Below are experts of layer 3 (counted from 0) of a mixture-of-experts language model. Rows are named router (the router's row for the expert), gate (a neuron's input weights, with its number), up (a neuron's input weights, with its number) and show model dimensions 0-127. Each number is 50 + 12 x the weight over its row's rms, rounded and kept within 0 to 99.
Before each expert's rows: "mostly gets" lists some tokens that are sent to it at least half of the time; "comes after" lists some tokens at least twice as common just before its tokens as in all text. This comes from a sample of Wikipedia text that the model never trained on. Tokens count by the router's weight.

# expert 120
mostly gets: "The", " that the", "The ", "This", " This", " The "
comes after: ".", "\n\n", "s.", ").", "\".", "es."
router:23 71 58 39 83 69 55 66 64 69 63 49 45 73 50 46 52 45 42 32 48 61 61 40 15 70 49 41 56 46 70 57 37 72 40 44 53 58 57 61 61 46 38 57 44 51 60 42 86 41 54 58 28 49 43 47 38 34 51 53 65 57 44 41 16 54 40 60 55 64 52 48 40 61 45 66 67 31 56 49 34 52 49 56 50 68 35 40 59 50 57 46 47 47 51 45 56 41 60 43 52 59 47 46 47 71 57 42 61 44 70 40 31 47 42 63 59 51 49 44 47 36 46 44 42 57 43 58
gate0:66 40 46 62 47 34 48 48 49 51 63 52 56 45 53 60 56 39 49 48 50 67 40 55 39 49 41 54 28 47 35 51 63 36 34 32 75 54 47 28 63 41 68 48 53 79 35 45 50 54 24 55 60 61 32 32 64 54 38 28 50 64 64 60 46 74 55 48 48 57 47 37 63 52 83 53 65 40 50 64 44 23 50 56 68 56 34 52 72 49 42 50 53 57 43 56 24 64 52 36 66 59 52 57 70 34 45 49 43 63 56 61 41 60 30 36 49 49 36 47 55 53 58 44 50 33 57 68
up0:27 66 40 47 58 37 41 47 60 63 56 71 40 50 58 71 52 76 48 18 50 60 36 52 55 83 44 48 47 62 62 53 23 32 72 52 32 41 44 41 42 57 56 50 54 47 60 44 76 61 48 40 54 50 66 37 51 43 58 65 48 30 49 37 37 49 41 48 42 62 36 48 39 55 50 49 39 55 51 50 58 68 51 57 41 40 60 34 59 63 47 53 28 52 38 47 63 60 50 63 35 58 49 50 55 52 58 49 55 42 44 16 53 39 61 56 38 62 61 58 68 46 67 33 46 47 26 25

# expert 126
mostly gets: "011", "024", "018", "023", "021", "019"
comes after: "2", "1", " inj", " (died "
router:30 57 46 42 85 61 42 64 67 49 79 47 38 79 36 45 51 53 34 48 38 64 49 57 44 62 48 45 66 41 58 49 47 63 59 55 64 63 61 68 71 48 33 54 17 55 53 38 57 32 52 66 61 54 49 60 43 37 48 67 59 60 44 36 38 61 35 66 48 59 69 67 30 51 35 59 54 51 29 63 36 39 54 51 50 59 57 38 51 39 51 45 55 38 63 38 45 44 50 52 45 38 40 40 45 54 50 46 35 49 51 36 51 36 26 43 42 27 36 69 56 40 46 50 53 50 35 72
gate0:65 61 34 57 50 61 49 55 39 50 55 48 42 81 72 48 39 39 56 26 31 49 74 33 56 63 51 53 60 52 42 53 51 52 35 79 27 37 67 66 65 43 39 57 50 58 57 80 57 46 55 67 47 46 29 56 67 62 56 52 58 58 33 46 53 78 30 66 35 75 62 56 43 47 33 71 53 50 50 53 61 46 59 43 44 43 52 51 60 72 51 51 45 53 36 33 48 25 47 58 53 37 59 52 49 36 70 44 57 44 54 52 47 31 44 34 63 43 59 48 38 59 37 58 43 44 45 43
up0:54 42 40 64 52 66 66 58 40 34 42 57 60 42 63 55 56 40 78 56 30 52 53 31 56 65 29 35 50 46 38 50 40 22 40 58 22 63 78 43 50 38 47 48 49 36 52 68 58 57 46 55 56 55 30 52 48 41 41 51 59 16 58 56 64 53 21 67 55 63 52 53 47 42 46 78 34 72 45 66 46 40 51 32 65 58 45 51 54 64 45 64 66 44 53 49 43 52 29 51 60 58 69 53 36 53 55 36 47 44 60 60 44 47 61 40 60 45 42 45 47 45 58 69 48 40 69 40

# expert 27
mostly gets: "% |", "andidate | Votes |", "|---|---|---|---|---|---|", "|---|---|---|---|---|", " % |", " Secretary"
comes after: "\n", " |", " |  | C", "andidate | Votes |", "% |", "4"
router:29 58 53 39 70 55 65 68 49 74 61 31 34 75 49 48 59 33 46 55 42 59 48 33 51 60 52 45 56 48 64 51 51 51 51 44 36 52 71 61 45 52 35 47 16 53 76 59 87 37 49 76 39 47 51 42 55 20 40 55 70 66 61 40 35 45 51 54 48 52 49 53 47 54 37 64 49 39 49 50 50 34 48 62 60 50 58 52 54 44 63 55 29 61 44 46 44 32 44 54 47 62 64 61 31 70 76 50 47 42 46 45 23 38 50 57 49 56 45 60 55 36 47 39 53 54 61 36
gate0:71 63 53 55 52 51 64 47 43 57 38 58 71 48 59 45 23 41 44 45 42 39 59 35 56 60 61 54 41 25 47 40 62 49 45 38 65 45 56 55 42 46 58 56 40 68 75 50 47 46 41 59 38 61 32 50 41 42 39 26 36 42 34 40 31 72 44 50 69 71 57 41 64 51 54 46 43 42 39 50 56 64 46 43 72 62 58 38 54 61 30 53 53 61 50 38 23 68 59 61 58 44 41 44 62 88 43 49 64 39 63 50 52 62 57 67 47 48 29 49 28 53 66 54 55 52 49 76
up0:37 52 39 60 60 48 55 47 49 51 71 45 71 40 51 47 65 44 39 65 57 53 52 43 45 55 60 63 55 67 75 55 43 66 45 50 57 59 66 41 53 78 40 52 51 57 47 53 63 64 48 60 49 56 38 44 44 69 45 39 47 62 42 39 37 75 57 78 48 25 41 47 58 61 53 44 54 42 41 41 45 62 31 67 56 49 49 58 47 74 48 44 39 82 48 32 54 78 66 52 42 33 59 58 48 53 49 72 55 77 59 54 52 58 61 26 65 40 65 56 38 67 22 51 46 42 56 55

# expert 28
mostly gets: " U.", "re", " Richard", " Virginia", " US", " Charles"
comes after: " in", " of", " in the", " of the", " by", ","
router:29 49 40 27 76 50 71 53 59 54 55 49 51 63 45 40 46 36 38 39 51 56 48 60 38 48 62 47 67 26 54 60 48 50 46 55 43 52 41 65 55 53 32 50 29 46 57 49 83 58 37 83 49 71 53 46 32 30 56 61 63 57 55 32 33 59 35 51 63 62 54 35 55 58 24 71 54 34 47 66 58 55 43 51 62 56 40 32 54 47 59 52 33 38 67 53 43 46 46 44 57 43 46 51 39 61 71 74 39 56 33 49 40 38 29 68 39 50 46 42 42 46 50 55 46 59 63 36
gate0:46 54 35 57 46 49 51 42 63 50 50 40 52 55 43 47 49 46 55 42 40 40 66 44 59 41 68 66 56 35 39 22 52 62 42 34 46 57 61 34 59 50 68 30 48 70 72 52 51 45 36 77 32 78 24 40 35 40 52 71 43 50 42 34 57 75 80 59 41 58 58 66 45 73 38 49 48 60 57 51 56 75 43 65 61 56 67 38 44 64 59 53 47 56 60 49 45 52 57 32 62 60 54 51 54 49 54 78 63 47 67 39 26 59 55 60 45 52 33 42 57 61 59 49 62 49 54 51
up0:64 49 43 52 51 52 56 38 48 44 50 61 56 51 61 51 53 39 55 40 65 41 71 31 43 35 61 54 47 68 57 65 38 43 56 40 45 44 67 53 56 42 39 43 30 46 51 49 58 54 52 82 26 59 45 59 40 60 38 70 48 45 33 34 53 55 57 72 63 55 43 59 32 55 66 76 46 49 43 57 60 77 21 50 56 42 54 51 56 42 62 57 40 44 60 34 49 52 33 46 50 54 40 39 35 64 46 70 32 50 46 61 73 41 64 30 52 19 45 68 75 38 38 49 53 29 64 51

# expert 14
mostly gets: " In ", "In ", " when", ", including", " while", "==See also=="
comes after: "\n\n", ".", ",", "s.", ").", "s"
router:34 57 53 43 71 56 43 76 58 53 89 52 39 83 39 43 58 47 43 36 64 54 51 43 20 70 60 50 46 45 67 61 48 53 61 67 49 54 62 46 62 36 37 60 51 50 64 51 73 28 45 73 34 50 43 54 50 22 49 46 76 61 43 52 47 60 36 55 41 43 52 56 54 46 32 61 51 48 50 56 46 37 50 65 43 53 38 46 63 32 59 35 38 48 41 52 39 53 49 60 51 60 69 46 42 69 68 42 54 53 52 54 44 46 60 66 58 38 36 55 49 31 39 49 56 68 26 51
gate0:59 36 46 54 55 35 47 50 48 55 60 56 43 41 54 66 62 56 36 58 52 74 47 58 60 31 48 39 51 44 31 44 68 55 42 53 79 60 23 52 53 59 39 70 54 47 68 60 59 54 53 69 87 56 66 59 44 32 64 59 50 36 70 32 47 63 44 43 66 62 45 45 55 37 64 47 37 54 43 41 64 56 55 38 59 48 62 39 87 43 22 54 60 63 37 53 51 47 40 40 49 49 59 41 60 38 53 46 53 69 71 44 40 45 50 44 50 38 37 51 70 35 36 32 58 56 41 38
up0:44 61 53 37 67 67 50 55 32 54 53 36 56 49 49 66 63 50 48 40 39 74 41 59 57 57 37 41 42 49 53 69 36 66 53 36 52 52 71 56 32 39 57 56 49 66 42 41 70 44 51 42 66 48 53 54 32 24 52 54 49 45 47 66 38 55 52 51 47 50 46 47 25 65 34 45 43 50 69 34 57 31 46 28 51 60 61 58 36 40 44 78 61 51 43 67 48 58 44 49 70 53 34 39 28 56 51 29 72 37 50 67 25 58 53 32 54 53 51 51 69 74 39 47 26 66 46 51

# expert 114
mostly gets: " Some", " Later", " He", " He then", " Mil", " Fred"
comes after: ".", " |", ",", "s.", ") |", ")."
router:23 54 61 41 69 77 62 54 65 66 55 44 53 73 52 45 51 48 55 44 47 51 54 53 31 54 51 38 72 42 56 69 62 59 51 58 52 57 53 67 44 56 42 42 34 45 53 69 84 35 47 67 43 40 53 63 46 34 49 60 64 66 40 40 31 46 46 53 45 48 47 42 49 57 26 70 52 52 32 56 35 47 48 43 43 66 50 34 64 46 65 43 46 42 52 52 55 29 41 47 51 53 55 52 39 75 86 56 35 56 44 48 39 49 38 75 33 46 31 48 53 43 31 50 46 62 40 69
gate0:62 67 50 36 65 39 52 65 50 46 66 48 47 46 50 43 41 42 53 36 60 39 57 65 46 40 61 99 50 38 53 35 55 68 49 61 48 56 62 29 46 50 61 64 40 36 68 35 55 53 57 53 51 48 53 68 61 55 65 61 52 39 41 44 42 47 61 51 55 51 39 61 41 40 19 48 40 38 50 52 74 22 32 45 43 42 49 60 47 68 58 80 53 71 49 38 46 53 41 44 59 49 38 54 59 42 49 57 78 49 57 41 50 66 36 47 45 28 55 51 58 45 56 65 59 54 24 61
up0:59 44 65 40 62 67 44 43 80 30 29 53 54 49 47 42 48 36 22 38 37 48 66 18 57 49 64 35 41 53 28 34 64 59 46 62 54 44 52 61 69 35 43 51 57 72 70 45 38 47 36 58 51 66 50 55 59 37 55 45 55 47 46 47 56 56 37 42 60 51 46 54 62 47 63 65 65 41 46 40 42 67 40 55 52 57 36 35 64 52 48 40 37 32 72 59 56 41 46 34 35 43 67 50 48 67 68 46 54 39 60 60 55 55 24 45 67 45 42 22 56 37 55 49 59 42 73 40

# expert 2
mostly gets: "\n", "- Authority", "----", " The following"
comes after: " |", " |  |", "==", "===", " ==", ")"
router:32 49 47 50 57 64 55 88 52 66 56 48 49 69 36 46 65 56 49 31 55 46 44 31 42 50 48 54 58 45 58 56 42 59 54 64 45 60 62 54 58 42 40 44 39 39 60 50 89 26 50 74 51 55 54 53 57 44 30 54 57 71 57 54 21 49 49 59 46 58 43 50 50 56 25 78 74 41 54 57 35 54 43 56 56 75 54 33 64 45 54 32 50 39 59 38 34 51 55 50 40 58 56 47 45 64 92 45 51 42 56 35 47 37 46 59 52 50 41 65 50 43 38 46 48 50 40 54
gate1:34 45 46 62 47 47 28 46 49 47 34 49 23 47 47 48 63 46 40 44 55 55 47 48 50 99 48 54 32 13 45 39 69 56 35 44 45 53 41 56 39 39 43 56 50 75 60 40 40 52 38 46 52 54 55 43 33 51 65 59 48 60 54 13 47 63 51 59 67 43 40 50 51 33 59 56 73 64 64 60 56 66 54 43 35 57 61 51 51 39 36 50 46 43 50 60 48 47 67 44 53 43 32 17 43 64 40 37 59 68 56 51 57 61 55 50 43 37 50 58 47 31 55 47 41 56 56 36
up1:69 69 57 29 58 66 56 43 33 53 63 54 75 60 50 59 52 47 59 51 47 39 62 51 45 38 45 41 69 87 57 68 42 59 52 73 46 53 65 38 63 39 57 36 39 32 45 44 46 47 65 59 64 51 40 47 55 52 29 49 50 49 41 78 60 44 46 45 42 54 50 59 43 58 29 50 28 25 34 47 35 36 51 54 66 57 45 42 44 43 69 47 63 54 44 31 53 45 32 56 43 41 60 71 67 40 59 66 62 34 37 39 38 47 39 59 71 55 41 45 47 66 44 61 53 42 28 63

# expert 33
mostly gets: " until", " until the", "After the", "ummer", " After the", "eattle"
comes after: " in ", ", ", "| ", " In ", "In ", "- "
router:40 55 57 47 90 63 44 65 70 59 65 59 34 71 41 42 42 37 39 43 40 50 71 53 50 69 51 51 46 41 55 46 52 56 49 54 56 48 62 56 69 48 47 66 43 61 52 63 67 35 43 77 49 58 50 45 40 30 53 61 75 56 54 35 35 37 47 60 50 43 73 36 56 47 46 60 63 30 55 56 53 56 34 66 61 49 52 48 65 54 72 40 34 40 59 30 35 53 42 36 56 54 48 46 59 68 76 77 46 57 62 43 34 48 26 56 41 56 41 63 51 47 37 61 52 58 49 36
gate0:37 35 48 49 51 83 57 51 34 68 55 53 49 39 52 31 61 49 25 55 53 51 54 45 41 60 66 41 46 56 67 79 47 36 48 54 45 59 56 74 43 53 50 51 71 56 46 46 39 13 51 53 23 58 14 56 50 48 25 51 65 44 56 60 49 60 41 59 47 33 65 46 72 52 56 65 65 41 52 43 37 61 41 57 38 37 49 53 48 64 57 59 56 38 51 55 40 44 67 53 40 51 61 42 53 53 44 62 46 24 46 57 61 50 56 49 56 55 54 63 68 52 60 29 65 73 64 50
up0:59 69 31 22 50 36 30 41 60 38 58 44 58 68 53 37 42 48 33 60 65 35 57 48 57 57 42 48 51 27 32 49 37 67 40 37 55 32 53 54 57 22 47 51 47 42 57 47 36 61 57 48 48 50 42 40 79 46 58 58 54 42 49 38 55 37 40 46 48 52 39 49 52 44 47 33 33 41 43 53 29 37 47 37 61 52 62 45 75 42 53 56 51 18 55 30 52 56 36 71 46 56 43 45 56 36 52 47 59 71 48 52 40 50 20 51 70 49 36 40 53 70 42 53 44 16 45 47